python train.py --n_layer=14 --d_model=256 --n_experts=80 --experts_per_token=4 --d_expert=96 --d_shared_expert=128 --activation="polyrelu" --moe_layers=[1, 2, 3, 4, 5, 6, 7, 8, 9, 10, 11, 12, 13] --router_score="softmax" --normalize_top_k=true --routed_scale=1.0 --balance_loss=0.00389 --balance_bias=false --n_groups=8 --groups_per_token=4 --init_std_router=0.00677 --lr_router=0.00078 --vocab_size=12153 --norm="rmsnorm" --norm_eps=1e-06 --tie_embeddings="early" --optimizer="muon_variant" --lr=0.0049 --beta1=0.9 --batch_tokens=32768 --seq_len=512 --train_tokens=260800000 --steps=7959 --dataset="wikipedia_en"
Below are experts of layer 4 (counted from 0) of a mixture-of-experts language model. Rows are named router (the router's row for the expert), up (a neuron's input weights, with its number) and show model dimensions 0-255. Each number is 500 + 40 x the weight over its row's rms, rounded and kept within 0 to 999. Numbers have three digits each.
Before each expert's rows: a language model's description of what the expert responds to. This comes from a sample of Wikipedia text that the model never trained on.

# expert 4
It responds to: Single capital letters beginning a word after an opening quote, parenthesis or heading, e.g. H in "Hello", K in Kennedy, D in "Dirty".
router:447487507540451515512575441495509428425501518501470430501478454472558501480433521479558473439562466471531440521464477510493418483566471477496539429569485539512518473488507560495441468542455477473493499511517470443509483452521552547454510524509455555486478498467536484527445525427465451469469498522575563529512534551450472517437442503516534552553602589441466513513560532413561566536493474509488481481498501520538558445458565525549556493517524508546554447541515505495517440451548525530506511569551493487548535427547553509535464447525496500556462570513554504499508569578485482502521554533447503495535489410568517468481580525558514523527507461505483471491490512441494469443492523458541434539543465554522459412503555531470503486498548494433539544488523517512511484513448513
up0:458586501521446537517453399526503495490566566484466520552467441430455583557533523497552654514570545529503514475461525525575510530497442456516566478559476515477516510485483545455508475567510529456518434512482517568503464528515500560496528500543503537505437435497491470468453540593527520450475539496479512485448451464475439541464471509473486519493510530471548466502535528519518544462496481494472455501566559520505513556531498464494506543548476506481465410462447540462511504424504541482528566560468495560514490447526494503510538483467533464535462562533550505485482486495468573544489475526497521592488505421496525496476494468502560515415569507500483463522462522523552458560451489459505499592431495480536484483507497447510463522536444586562513590440486488486495440471551517
up1:447486464529494514556470466535549511566482507527470464525466482472584505520556511455460516483497490490504534456458465410465456542467435516494471474485450505483556506493476467528522474512463450492454531508433524556451447470501483546453571487511519538423498493507449476461534588491474461473485469530515551474536515484578515525540479430511465498545443492495482472486448444515550468459493530516536507429512555508507527526477562550469510431443468455502498512515578510474492563513524565500541505525526561475506431533434499514477485491536478488465436472506560420433444519480502523598539411490506451491583512472570540579481499430554488447507551566488483596485517437572521442523563469511538480486471470468499463480444532531515510430468470568508389571438499429522545521505515546
up2:462479499496536500521424479490520455541463419595466520529446505539555540497461490513560512522514479499515590502491520488488492508479438563455500562522484600452552457474447466499494485458474523487538502467455550486477545510463483440508452469471530528547530555574401483478480515463436467511524469520526443467494484551476500535513480470534505527474493571466499480520560479572506483526580483451466460521498518550534511517527516465500576476527536477570456588520508475520452549525517475441537501557450525511455455485544436495469581536515520515531540496582472507495528500493490562505496411516505578469566575436478418460522553606466477462578538585464479475508532471508426544542427503499548471443519470473525461485535448565521521522440511559509548502564475513519519516514516578
up3:504501421473567498469506481447536483489496465475540442494504425510498568388510473499508467451441467498438456510460535556538410531545501490438473499541464537483452505479549471469550592537480521584487462454511520470439564484408488525464499502501514460481517505511491549491519500518508575521470512541512527500495562485497517455473487409468502519503542483519482579507520549526510532472473445506496404544467522451531485446521536557465570453536533467487571535483440550437513448464569554483502484598511477512456502505539576499504478473521505446500491524488481475478533473389570513543541530497454476542531513441533475512493522481570481482546553509593475512559523528517472405443513554502487436484468428519549492453514444522522517502435424521474542549545451537545543481526524546
up4:474578505512528476511449463498524562468547543528567530445490595538517512532510474529519430500419575531551523467516472447518429528496477421463481463484514492443546477587607538478500492486436480514485496463547478499496599470446476532572481559407523514488529530504548457414470561536551524474473545569490447480483537491519511515565461504544437421498507514454499475506496515482468478499508492504533488556525564508520543506489480484576554502472504505497445542481505447515482447551590501458511449486448534466482451520526507537525469499523498483559472503478543539427558433553514513574499506480541474481539525479500482537469469473533439488556561496449535563582453510484515451478496526433464488432516458506510453509507462494432523441534572523503477525518613412501484455543504510

# expert 14
It responds to: Bare space tokens before numbers or dates after pipes, colons or semicolons, plus month names, $, £ and approximately before figures.
router:527500517506450491468557439504488502460505486420509489475470538542499543513485468574480513433486438563534447459500542561564467453560456465549507443512503445562543515445437458463543491470542454536580452485419533509482500440484562540498517485509515466531523508464498536495457470483483465444583463433531511511441442425530511490463509504503503465550521427430559511509489524453604551546527536554502476444516481526504526507470555447467423520545504563488503545523446483544421423508489463517512535555488464482490448476421523445456506585482491541454539457418470524522562483569447481457505556510488509494462456483531498560570457533491512475507505561512463459438485468471472548498525499470492476427486535553501528567533505546493487454486503566475530413562559520541448493547480492
up0:566600519505451537505473466514516504475515526535499506482512543426513493463425556504450520515488452512459479451530515561495586491476496509543469517517464437536474515516450536509493497558426513469490496517455473516515490458487497522573525514486447481513511516468542506522480484536535491468492461451547510496587497472620397451498547489484540588488510487424493588556471499454508493467419481554492419508528503474577500531462592552529480513486488527473528479488557531538463471484527479485383460465510531458529527478526472526483570526498508481552453554492560518465517492553498482479502514543529463466559540535512522441462456468456379505434464552468510519444440517522461498493551469515514464557436550516462480545487540515484561553456571557559495480448528489535464423537605492
up1:532570507406497452513490435447480507485425485518496556581417550461487530526469486496518484476524536487524454511462507511450455497518461515472540512465449482465403429511575480530546485520530499459614471407493428489540509454551527531506354466477439514470470510496476552510508569542493479504534467464584567511498500506560471600477502400536494529530466578489440451479464537494375527478548493510491459449516474521503511516487478536492533575535406522491461491512514486454475548457503504455510567538482477460460481491528561490478413485556510484523514501471494497495463512486534450510552505483450493470483449449443496525480492545530559473504473496431520498493513578480493543558498522522525491484530560483536581494541446506545519570456490492532511487480565514490538460493541504
up2:422445507443494561554501476597510440529531458488510532528477520502488433485544445476520581481501517464522511544566555559526469506541517517502482487599505537556523507563451510491505497511541476440544486482463473502544463469497550478474439453444450533521544522485442496447551497498464493533527521499492524528535540468426445484506498526552490535475492518502472455533534571447545534496484457605494498484509531519518422439464578520542502506434519564498502517502476509531498503507500572512386515431477476517537463586506463504508562556463491558441449467492478489502427532489538482531575400466461463472586471514568537518482536497449523464516465498576490518510471440526534442539546530458557456503434558512511421444549488510504502485520516511461483564464512395517452539485552451
up3:549523549484512453468486486354581418516559525501547528511422443476419534517507539479515501532580482535501486528516467505539520484502458468527496507482521576527482484489480518571532548485524525568560523530443435546451474465498483464476464535526534524501441551463514441472562458548493410426572549543500531537499466510467571488472546510516548505490488541485517519503542497524518477495539516553505499449501515498503487484497504492412466530496502530471449464523516558515474526537538498557507450479523538552466505470495551481541421464541442461533530432473521522501478541464432509473517529485533496437515547601506440533563502442526519471519507498416470555447486446544536523515460493497478546468465453479420509394497398551518487445382416469503495519487496467512502475466456525
up4:446415435538511523452525483564519510519504488494532458446437454510428535449520472486473463468530524497471469503463556507490502487512484503497536515478512526569479532537517473512536456474529501578409444477541501505529435490440544527501542539494551433547527464573493588521505477505440565559511494504480496514488595536508516551534591443512497480524496513452538484426549503504478527463480529504468416624518487512534523447510494485509515496532580514470543541549475510467466538569547443450420433511497527511483480511528503502464539495476520518481525468493462478508453508480510506500481496447464511451537519580488481444464487472531407566481513482505497537469440565486525423528490548562556514437523447478515455482460405476500492452564595453513574474547475539480468611579470508

# expert 31
It responds to: Verb stems and inflectional endings inside English words after prefixes like en, con, re, such as en-roll, lack-ed, maint-ains.
router:515507549487476516502507456502527504508554477439511537486527534468491531537490471468457586516548593558545450501524455508487476472534563519526507428576450470511545493520574557500503536526473568494469460503450471506481482501452518555496469497472540507502505513539497477503427519490520448515413530491524560453410522487507434464471460451471485521474518517519460461482522427483532423460498499591504477463480518489479523515554491432462509469567573433526533400504454537476419488510436530419548477472540523469512523457392573514503428501585482427510512420491501457494512521472476546499521476521510534479540510522499448540537438496548550467436599445581473546507508549479544413516485530478507474466446499538557501456529465462536470491486507589549479512462445491552480480537455556
up0:555540513515499464522483484473546561520517493424452518479476543491540496476469521509448502487505547472565448428473490520517474581523559515502513549549487452523503511471582507552507462532482469586536479491499500502439529505479552517537519587462529440523502532515510399467492524524467453552469520496493556513444482471590528450448450388484544556426505495492473390541505483497482508478493550533445518505455486483525518565459414468513555436487487520454491479501453490524477530442466447545519528446521471499474561447544507487543575509515570408501527462540439435512444513475526557488520507450548512491457411549531457487544483547451532568461525456560561590524497482484516458483521514481532532483554445450503534451470541579468510482518475455483463491491489488514486523536377503
up1:414550504440512475558546569504528506454553551555477534541566472450505548496503525494537587482521498449449504497542547504531526500505396514503518471493531430559566622477471496480574486481464524457538442504486522514534496494539522486533477479571524479514548496470575470471509454546492477471499475496499524455435430454468501497550478478524552537523417507613518488480566498495471468490462554467547520407517475498555556536537517522475503464458545463520612544431480488523454523476575470527490469495580526513533504443416456531472497473464512477513491505487463581501471463403455618480502468465477506466501548466525485505481522465492455526462535483517479471547466555549519443522439477456432524492430514448443501561499581488481490494508468500540518506463538521472526495492492544
up2:502512451501445540529470425497533536536491431540488530562498550481474459499484460468540501522499509472516540543468487518423500461523507537534547602515492532579459494535413525570507477485452490529495514504490494443603440543505491440441576502540495489441472505572472461590495427489427523534513554495515532488469478487470536475446526553505543494499509528550424473498536469514479486480450490484536598530515481545457471548475487538562521547485561549549547453481471457486439488538428483450547435580541471524487472531534478416550527523553470540433529518488518436560544536445452468570497524492499446483485511498520469433531514589491519509519540524512469543527557510516479467588460530546529488574507524490504572562465461482537461508484540483449435491438493464538526412506520478
up3:473539490475423576525524453460568544488477457452507504552486580523460453469503467452501465511525480480546487457517447476549527465508448521539473437525500483412486501466563446442495473510531541504534497517503475490458477498507520513519435470467573487524486420538485460498475550513504503473506482510534545514460467473504453538556463594497528475493556496478521493505469477460502526568475484544499566438382540484492520549400540467496475492564475445436544386490473598461422519544512530516502482566475490491503510529454528483504467485535560498493515456445452490511505460545570534390476537613527479486555477549475558513506511542554443587526565447539572544533476500490501516515510456508510492500479447425484528474517487549527510421547526476503483526502514513545471606494443521
up4:583485531496493481574500466565446547525413510485482553582490523468473510533498499562449615450452590516397504486477477475505521530553498603517516505494489495442507467570565587476455519497568521564526524496442517502485476416449469497495459462516519451540549467601550411562506483511538548509471452556530555486494506549515470450452453507499549498584509534494517463572540512496455479463534503517503519527416481482469490467494502554484507427482449483488452470473451476538530508520524458482557502476522481500536424430529518469491479534509458533484522480472519483470461562458411476472475469420536414499548544501460458424561472479517547532490528469559491461496496515497547517485532554472514479510447572511502464494495484426437451468523515547493493485488489456519528493545453508

# expert 38
It responds to: Commas ending clauses, opening parentheses and was in prose, plus inner pieces like car-pet, im-pen-etrable, and nouns like land, station, park.
router:494442503535479493481479483518426465517492542508500464413449468448528436528472560447514502528531492569561521415419477518502481472553460525549452535519509487558487540474532471470539434504466451569551482596520459464478531463548592506461541500443500474522463560528515484561492481474460520509455443515556492523562527491463538495464452484575459538490534501485484540471493464485486487508456545491559504514455469530497570520456419514490505503564548493571540409506499574504507522452562459491496456518518501566481490442468488452448416390492524581519438559501549492425463512500446435507557497534497481472465570516518485546489551560479573487444533496448510469488463502477462524491471536490515435505529472532545442492569569549497469564565514496480542526407475527498538495466495475
up0:467496511603470475469527497482484500487550596540470411475479464457465483511563518438494536487542529442484524486521475474568458474535537490466520550535504467462482456556489472481440484501481461553584590508510487514507521500391551517560454512447478525587517482561512504490549530497497499492517573408392577492479472502566481479459431497491534527529435520513506468520494485511443551506468541511466486497468541436559510541495462528483578500473483516548475514491502539450507536538417474482540506557513475482458448443516547565540448538482509497517487525545506433520525471515490517434512558557536527476477455522482559482488491456546517515431487580483524510548441385473469515440447475500525487468476552419532580538501557515540581561500477524530480527471505450530523441470507437
up1:478496428511520488463504527487532445569492435474471499462488516477560483479441493466551563494485437531532534507527501474486514539525549499544422470546480479540491535495520491414459528512489477483545548544543479530468520456404461527519502512497556524509537497416514508532475493524529467527546504488487492433560584486505452500560544443590457448394492483454438503515492470503482508517499446454443496519512559521481470507565479484558550534536559473528468506450458464521512528610458475562450477480567548547504488528510529443442554490477507503510533472601549539509528458523525461559538459519560443434553491466548436470502460488474502419512462509491462555472485482463411486455496502539534497479600616504519449512472569436472447501512581548542524456515463545507504489451479507
up2:509528494502478479501431516520447593509562526478534568508478486473472444494473446456521559502453519429480499477544460540484540479547459552549467500475486534502476484488536542508531543465539495514497501455512460465547484503569550516493437583588517521521499502470482507546533515514524557598487522603536496485491479512520532563587496485570501435442506441503504507394504440520504442586456565515446517520512517505458474496486479540556479481436508472523502518523490469460490492535494540496470614502467472496468568455508536519477540444471560497451560519499584535531439537468469444405485546452477588607479534481557453441464511477420481552491563480496472419494467505474444543522497493505498455491564473472498495496412519473547538449517531513461555556496535547519449512481505487
up3:483466469524471542569545530551481524512460479473425481513498590517529457510507423502517537506478483536528387477534496493457435506610492514546550497575502537471522492525551479463483497458436478494520515489531438431501492549480468494462466558583466477494440489479470536455437554466448500469409455440523471460505503530531427508479558536505498532509473531454475495527532539495456524490537527609490485531574443529447425538530498478551496509479542508457442480514540503556501498506410481466559453537526462519488574496511542470560554534490502476490575526519451483407494494492517490467463474513558487508503556537486531448470525481513577503599482518523463530455554502479527517376514459486534444526586516492498578475505488414546537493475554515472435503565503517519554494517509491
up4:504471510530486518576546408473529504552450518472451452522543478479504422445530502507478488513433553542524534487481506415474490498493447564464438506559530475529457528511546517498572473402447563490503453575480475454510481499471585485456517542426456436509531506533488431494513588510518487489487465486488465530539542518491533491554576513531417548567529474537543474488500548423538487515518481574513494497483607543454506433453504532417410499532530505552502493532494533486491473492467507496494440495545502538516478445538455502467496487464555506510458611551442496528522451574481536558491484483465462476521483546439527507465455462469509527457467472477468415446462498580457504508515493491529544568484459454534518517563511549492444472544428492503493523467390482485531516510451505

# expert 19
It responds to: Bare space tokens before numbers in tables and years, LaTeX backslashes in math formulas, and quotes and bars between fields.
router:533473528477457470470510583528478457514517563527546496449454432471450467535474536482531442488562474532564489464434503561469489449528490460571452444552509522515565475515476523570532486565505504526425435528543438464569555455494536491446524467429479474570469510491545561566478452457464498547481508543474542567485481489478539553504444446552500544476544510451503525527510536466492496500504551435538520504481506534552588543468474474537491562522491487526546448513485528543538556446554472477540454538458428451586460447502534453477425449456456539507554540440539493443514572480468423445571552523471575471481501514532526493486551549474514543533546494458478483472518542474473469505458552457515439484505493536528440461549552539448508521558520524461533527464496558538530533539501553
up0:545543520519516485572466473465520587536469429486477543488498594518491521476526449472379595511489539517522561469506550535495494486570431532510474550472490536469444564587547460442535431417536573533534552455510570546518420558547567444501424559486487516515513547474486428464474515511466545462497478434465522509516533489497552427448498493521476567527478496478532529470481521449509533471425511449512465487549491440507452447528508484526576460567496513570501441444584512487504469485544484559491522489486538524510530518492490507539540500473550543481504484503552543522481531497520577441496486535515487504474499532515448488528492564492520552444514538443525526561478496549526518447495502454483466554400491510488449555519524502455489481465540518475499496430477476428478499429541442
up1:499508443447495457524520513536513536515491549455484492479473509524515478486542553471610449506472523412451545509586535450510521515488486586498563472513432509508550469473457558522449504477522488520482457574550516479490557450497430514485509494546560470510481459427462529477540511471474465509455552487480520481516480479572497461544513449491505476540439446540455488525505542486451477502481429583596515476432502522439430523453463452561486427486507505463434523546472429518470513512481495505507480516546587622570562540506432536491515571540488524558586538476442491560511484476516474482543478418591543515466501539419462470479513528518436484496470495484489515504550507555477468482453520452511486549519489537461530599537447472485500533446534471531493576454522521512500499553490532
up2:446545398560555456484460540462442510492493545456430482431444479480479534471444503528429517487449483401494490464473527474519562442500573541508499510459452519493494498451530455489467498533526465505442524448506508507465476533459471515539542586533476484504488492505510471428547553461520507489464505516497488441505501453506470527520456579486462532410522506483493520473551543501569532512525509489488464518468492520529419471589525575511517412500513488499402461471455565563483553513437517505482515446509447516497544555435458510503555436467546550545524531467562507444463485498529509514475497443464511468478553482504484475581459511424471578521485526624498575458477456611541500486508492515510429477463488470550485531547467458431553436504525515511500460449439510478498511490527539
up3:496488536526477476512519447500511547456467452542464522508463556505499503447481423473564619513574420571433514509463406458482484504515570464549553464442499552512448419522490488564467486487530564515528510494480533535525456470474513506560508504473517528497555524553496486511488476496484414483465482493491430501503472499459483531597496488532489479471465487492537512480494484507472531550452402577525395516483495460527513524550502501461451475552540481523478516485482515414451496518529505519522530499454517537502462519481492543485553566488471438551527499459524515434525476554483547526487575529527599453506428484456510520481456488501487596495505492461578564490552389523487537539441515511497497512459502420522565440454506429561500503501493542470434478565565536433486498506574477
up4:523505496482458473507518411405421455446487480445504478528505541482576509518474483547523582432486483498484555528480490488493544591491518486446511432474504555527507470523458483552497477463518470467458429469468529490518450536573534468604491531517481458519488523523499505510491514490481512527529417533491525509515514512548486574481447525452524543414523510522501549519493548539575444494436458485528558470503437440466544434508543485511573476500484483490421541547497433584502534496463497558566480452545521432566530518524479465568565516492444546541539517484432552513488443525518458542569486466511497516513471428523485491558471495466504526410525481550540454456420559491493574466488497488520432478471509474472534520492524417502501499529541437428496499505430439523487567446470558

# expert 2
It responds to: Opening and closing parentheses, colons, slashes and dashes in lists and tables, as in (born 1997), (Con), Place of birth:.
router:492500472577559461438557487522497498538514480575521508552473489596515528435488476460546487471579537524509491458485469510511532491554478498555528464549491496438444506529436470518517489479603468455546553491575554463556541464505546505456451542459551507468457540486483493445518515458497545414461513430455489491454528553491464484494557488520480518488501575468562421502426462455511452585524430511497554520486477488556476539387545468464534485506489472499442487553522461439537463458539474538536544475487539500469506480486542507507537481514607505457532544598534505494417517543461528413543516536515533445526472486508439502548503541456430495510465561473474525551545493489569503510517522554548479546564521527453461547495525512501527559484579547441509456491456547493534470502491517
up0:513461518469546447567495468512427493433531499529493458448539549494497557521598487490441523458483488555424445492497456575528491419533448491566531475462485474480526519511481426469498503476509523528584428473484540514496514473536498467501520580519439424540478446513539466505437481516528555465519446540494513549485448512548555393528444446527483505459506488449555579561565453505402484507485407537497435490502445474537478509479485475458471477492476447486476475521495516509511447500539552542502487455517451499507527514535432517465492486506484526543440516546508449474508511541543497534538512475451539456492471585454453529525482446510463438490546502499522489417417497575475500453452530427520465514445469464485464519548518410476531522361484497466553484500491481533489465521452487
up1:580449543474474562503530493468469535480516479493402525514520496584471473450417576512528510522494471548406558504578468439516483537531477605534442486459541462489513494497482433459528579469585493544416501442530529512467519455550489496507440512460517459543472475502516531539490509470487510471509561511479392470444456422519568424497555498526496533511468443448469508461466532544476456468577494468505559502448518508533544503449502470457611475387537478557489479469487524544533495453499455526480486520524550438489499461488507471464530497483442494501477539449511525564487485450557481534482546500565431471489522519614507483494532531489479474473496571516537537487495442498473540474497527484448508494463494450442521526540517512503480483508437464447448544528467416492481490486450544
up2:471511499509559475535496560529546463546482513480540501572433493410488532510481515480494474477405580501610509500502511558452521485492492532494464436499568548497513465452497493480452542596562489523517533505532531528568501490410515498461538546464494528485477467469511564517551530523519473498487492507511570493467497451458558480504533493506446468446485487476495473596479482556613520508539511508523533524436489461538540526504434529481584461543444514527448530504517493474503570574493428475490533518517422458550502542451442489508560436462529468497493516550501486493463469517504492551508494562452488393476419446488455380437517501481412477509454533474527515510514418486430521493553562543525580493523473500491527558496524503428553525475563531544452503527524515506522466498499472
up3:489482404470476424497475469544496573523417526503511530524453554571405516514500531571447467532553537453476476478398522469522464453358520528502550494571474472524494531535563452487475514547483492498551485499476495495570518498485482562505517530526476474553548481533436509519516474569475522503496484523502557498566474546541494513587511475471489520545490587477491480525461499460471429568442509505543518431461503516487462484480477458528502493532432512431451492551500443567467591517477426516520516479559534544460431465470532445487454537481525510507536532479467519534507477444485457480544564531497526461533538555490499411459566575467527505503471498469438501500543577454444505494574456531515481420484463522456532459543466519449534499432547516454504491501449524462511478547525502
up4:485458467546481498558509523565478533468457514464488511525473563538498531480440499515533508559533526497551479430497507537476442486526466481555495443440574311531497474475505472541478508517511503547548464446474518542522497506539527485470500490523475530470484518526468583428559521516534427491515582540510464480476494532463492520557448510502545518423592461494474565484460451488528508529467540457531532538526472540438594553473516461487506501431503501515572514473524485522578440471497470487477454464430472473530420493529475492489504497428469480461518508488531456503518527433586564497511510522495541586509442461509498499477511519515502511528524523485545493523513430485425606522559458481486492485508550546440478450376509517569507501478565509493550542537556540544524504477566475

# expert 46
It responds to: Prepositions of, to, for, from after nouns like part or member, and the for piece inside enforced, reinforced, aforementioned.
router:535466522452475490418481513491459516441471538503549549462494432505493473515517495546596409500526547506508482429489511524484564404523516480516545444508502441531540490509480461482578432540515535531442463512542476486538522537457530459459510555457471471513414554577554514477451495438446499525459460505577553441477493495481517561438456539467480544563525503483476603476559450449518496546546556523549463486491472543523507571476524452519479501558515447553519469543508592546502507530539535479568497483491438474528511467462526523467450491501462533516506465407490429497532556521501440416505518544530515519478504501467530553566501504490547507527559485508481536524462542497476448549413536434531426505505522555542485457526460544465482529523462545442542523464467517590525519526514564
up1:511553545449499541506473504501416505500514532532473444519526490479469515541573514509482511533495466515475501602496474493528435483466524496522483452546515565433527520457514467527549456490516541536508454484471446529431479480500453511513463551590487547482528494484471575407542465482448469560476459510502489530583594457540588454429468522540558504526502420513534534545478509442593444367487516458508449474559537481500465475479502496484521428506483489503487503519543537479534486528441581455455438490455530587532493537489465529535464515493481495451494426514561498485492494498487536470447471568538443516500581479530508432603425467557523580523524518507508541500418508480446473470461452465408483490489472549504473485495466494525500504577511469515462457554528490528530479526490499
up2:520499507502589466460490548468483525498447382514502502511554554555541502500468530461601481424512550559463471444527469557474503513497501488518580515465493487512526572433581504560491463474527452516494580487540425458488509517483563462508469525523564504558505488451442480474553494491477499502546484477428519546575497523502480455464503503450454550535537494536466483518553420579470429536449539598509500542460516521435481496513534526435455554517535453522514577433532454558466426526458561507544492480468498468470507482498475505499522523465504556540497508474528465539511504517457519539434461481550523552471440594539461521558498496561508488503575493569494446489476502476478457511521488487481487533582522493560520542552471500511378524584569507529462472485525472524495519522493526
up3:441556471445545491533488465446529473496540440559395479494515494518466446506524486500564524505476582461501477483526428496462522510453543538575518477542473460477532504521537517519538550562543455534470495478504491519487497505469509498503528459525499558437530502505510567508505512440523450470397467470447517546474538441564544518479490504500427445466401519546456475490496461515527484500534498429555413479506497471423540472531589431498468460543533489518548540466466471537433465535445498494507476475486515498495567516448537507448546502589547519490508491494465525461572517449500503502553528537472553490516481529492514495518478515481577558447511482570516484546435546414504400411522538519562514458559488474532565467474474490525507471454567572494363462492467555502482481479506490
up4:594524475466481491427510485453515491537534439470470449526476534529455565499509465465488410449486471559444544487494407496445484490473534567547568561547505550450443476495529575504492455580498511441506474519529483500478501499493544493431496498505548609493552607498508496534535539501558478440457526539469550528469507519509537509535472425515515450526466491519509464496564529501453430483433467488479445471535495493451455519457529464496514501474491508568520427506577504495541463488554499480518500547481457463485528566488531550503549535556450466472535495554441496535448378542513456491495502508511562432433474481495479542504527481436503517496463460526474470527500506471517544478492529467582560521569424568445482466544432518456557477472524538485427489494478466462484587529553526
up5:493483527500583421467498516536498469475505384560566532503552556504554532502550442535457499481468525507561486537505536515467504484557501531476563533470498493416489520509427471527535496467526516432510537470409530568454420505508500525515437569447506536487521496515530527456441571538526490454549540540501538458537511497501493537530518423520509523537513488575522465477565491549491527480489520581535483439506461498522518437562507533508534430474534509506461481477423540512483537520567487495480455502550524475413515541498438552486505545508535501528574462569457446457584462551486613515540579496492513498572509546477490520503498440486458531528524517492501505491485505546502579484542450477488436569492488478503439510535492584525519507488565590562529534536469555468513521492583542

# expert 7
It responds to: Word pieces early inside a word, often after a capital or p, as in p-ent-ose, h-ier-archical, B-ens-field, F-uj-ifilm.
router:409515538440503508523471471505479480509518593555421574463486507456500533568485520491516521529465496520466454494503491497600500492396415514507477452487524550529489491461495478497564509481503471469450478507520555527476496508554494519546471439499398513514449540437464536550489454517451499545527566511492531594521463512481594432495547452458476512521461452422509504531493528503478470504532524398502506400519468462548463483437499499486464482492457480499525516533438487515501528483531549515489473470481446482362473579468516498481513499468556502558476501514505468465494486530512475456495496401436531533434561476508447558480498547514488517490479481464499468474582502482476551513394540439513569476473487558512497471513478532509565548461408490467483460469547543426507487493540436
up0:432502472434522486568488518531436495507499563520451553463479476542536543599542512575585459538469531483457446520652467443521505543476478511388505441445508460527479477461444461504550529516464528495565505475492541516520467557473476445510561468473471567490476544474483505551586514491504456520461472553541416502433373501525579447521541468511532447493511490473520527515541491474478467456484498463511436504484506487526502511510517516489466497498427477471484569505497491466537470499534574448510478473542460455445540484510457532523508521554499504508491500487421433485453497465464480505509496503397465509479534521477438549456495510523473507461534512514526458471552446560588524487483458462506576477494511454494521517507511523491573540452430456504418539550527503467526457470426528
up1:507536488533406501527490442514466542535506519476533535451503517500561460507573461477540433502456514608450495501520447371433567540512566481468530564523447482538479419485516516535487495521459454445464565433493577445473452506502452498535524464492414442549460561453525437504582487514444595467526495474449476484507476518431513495507538452489448501498441462471491458492502534531470479553489506522451523506502446527481398529473502501508513445508479522449457449470461494495469463492512439470556468489522489448507508545515446445558545478528594498483511540429520478473505444464566494475469455469501557542515497463402515503541471538529456467420550560451451481530519486430499492507451454518488545487501541555549472486506513455444527505510529514504455442475538507503476477418539508
up2:510494484466465485535528479516472452544547524507454548490462477543504556502594572519534538511505451512467510474519527490586507540394512509496543436442474553547490499509526528428506475509562461537556536457529451455463553571481493509523509451487433481527476512491404513543525437428487498476487490456461544503426548480581541469553531515569514443532488479486497511531511507499480411556507531480494501450506549489537506450507452534516555528500461517426547562482557486510486508501488538502548530493532486521492504481471453483526493504463531429456431461535460531485437536580471581570462535439536562539438544472483473518426390495535396427499451478497500517469542515460474530545456526529487544505551547464478529545542517500522553480530558454514499486495495482483489356454488470
up3:516500563435549497463486471417518511532544536468570513446479517520530562471484504501485456542515455466559555546442533544573477485469466534477554475492507582519431528545543473475492497479579502442468469516553477490465488463465455537538462541472565525541430446458561492524522459475461516483535478442527531640495506537537555511555501495482514475433564530490518459501460509438487477590484468502463523547490526551427432472446430511485509474497431433443518516546473469487480506566528557457502466506469554421483435509425479411499482524522482518455510487473505471497510523464531523413507547614456495517448522540531568488470541472444471537515516503440527517488431507509510500515448580549530416446488446453484493429485535450451497485500508497515514487452503445476475506545508510
up4:578539455478500460490520522520526500451470510535517548476491438499570466422479484554508505525544591541488451504468498520481458525456500533513520540528425432496467503471510553535550512502505472476567453519530447489498444581456511490477479481484439574512471464557592456489553539507488470529499452502490508405528548421544500513456437482469495543526454496511498546594479521556470498527431499501426488475542431442371547511474441514541474520513505444472467521432502464493479543582514503523483480465543450501460491504538503511497520480449503499509477461540482456581492478468436534482467469503539522469455550501449514468536458507524555520497449475538440487454546560525478489554451513526531528553543591480490494506585595452471565524550434424449577482423506528458501523509489502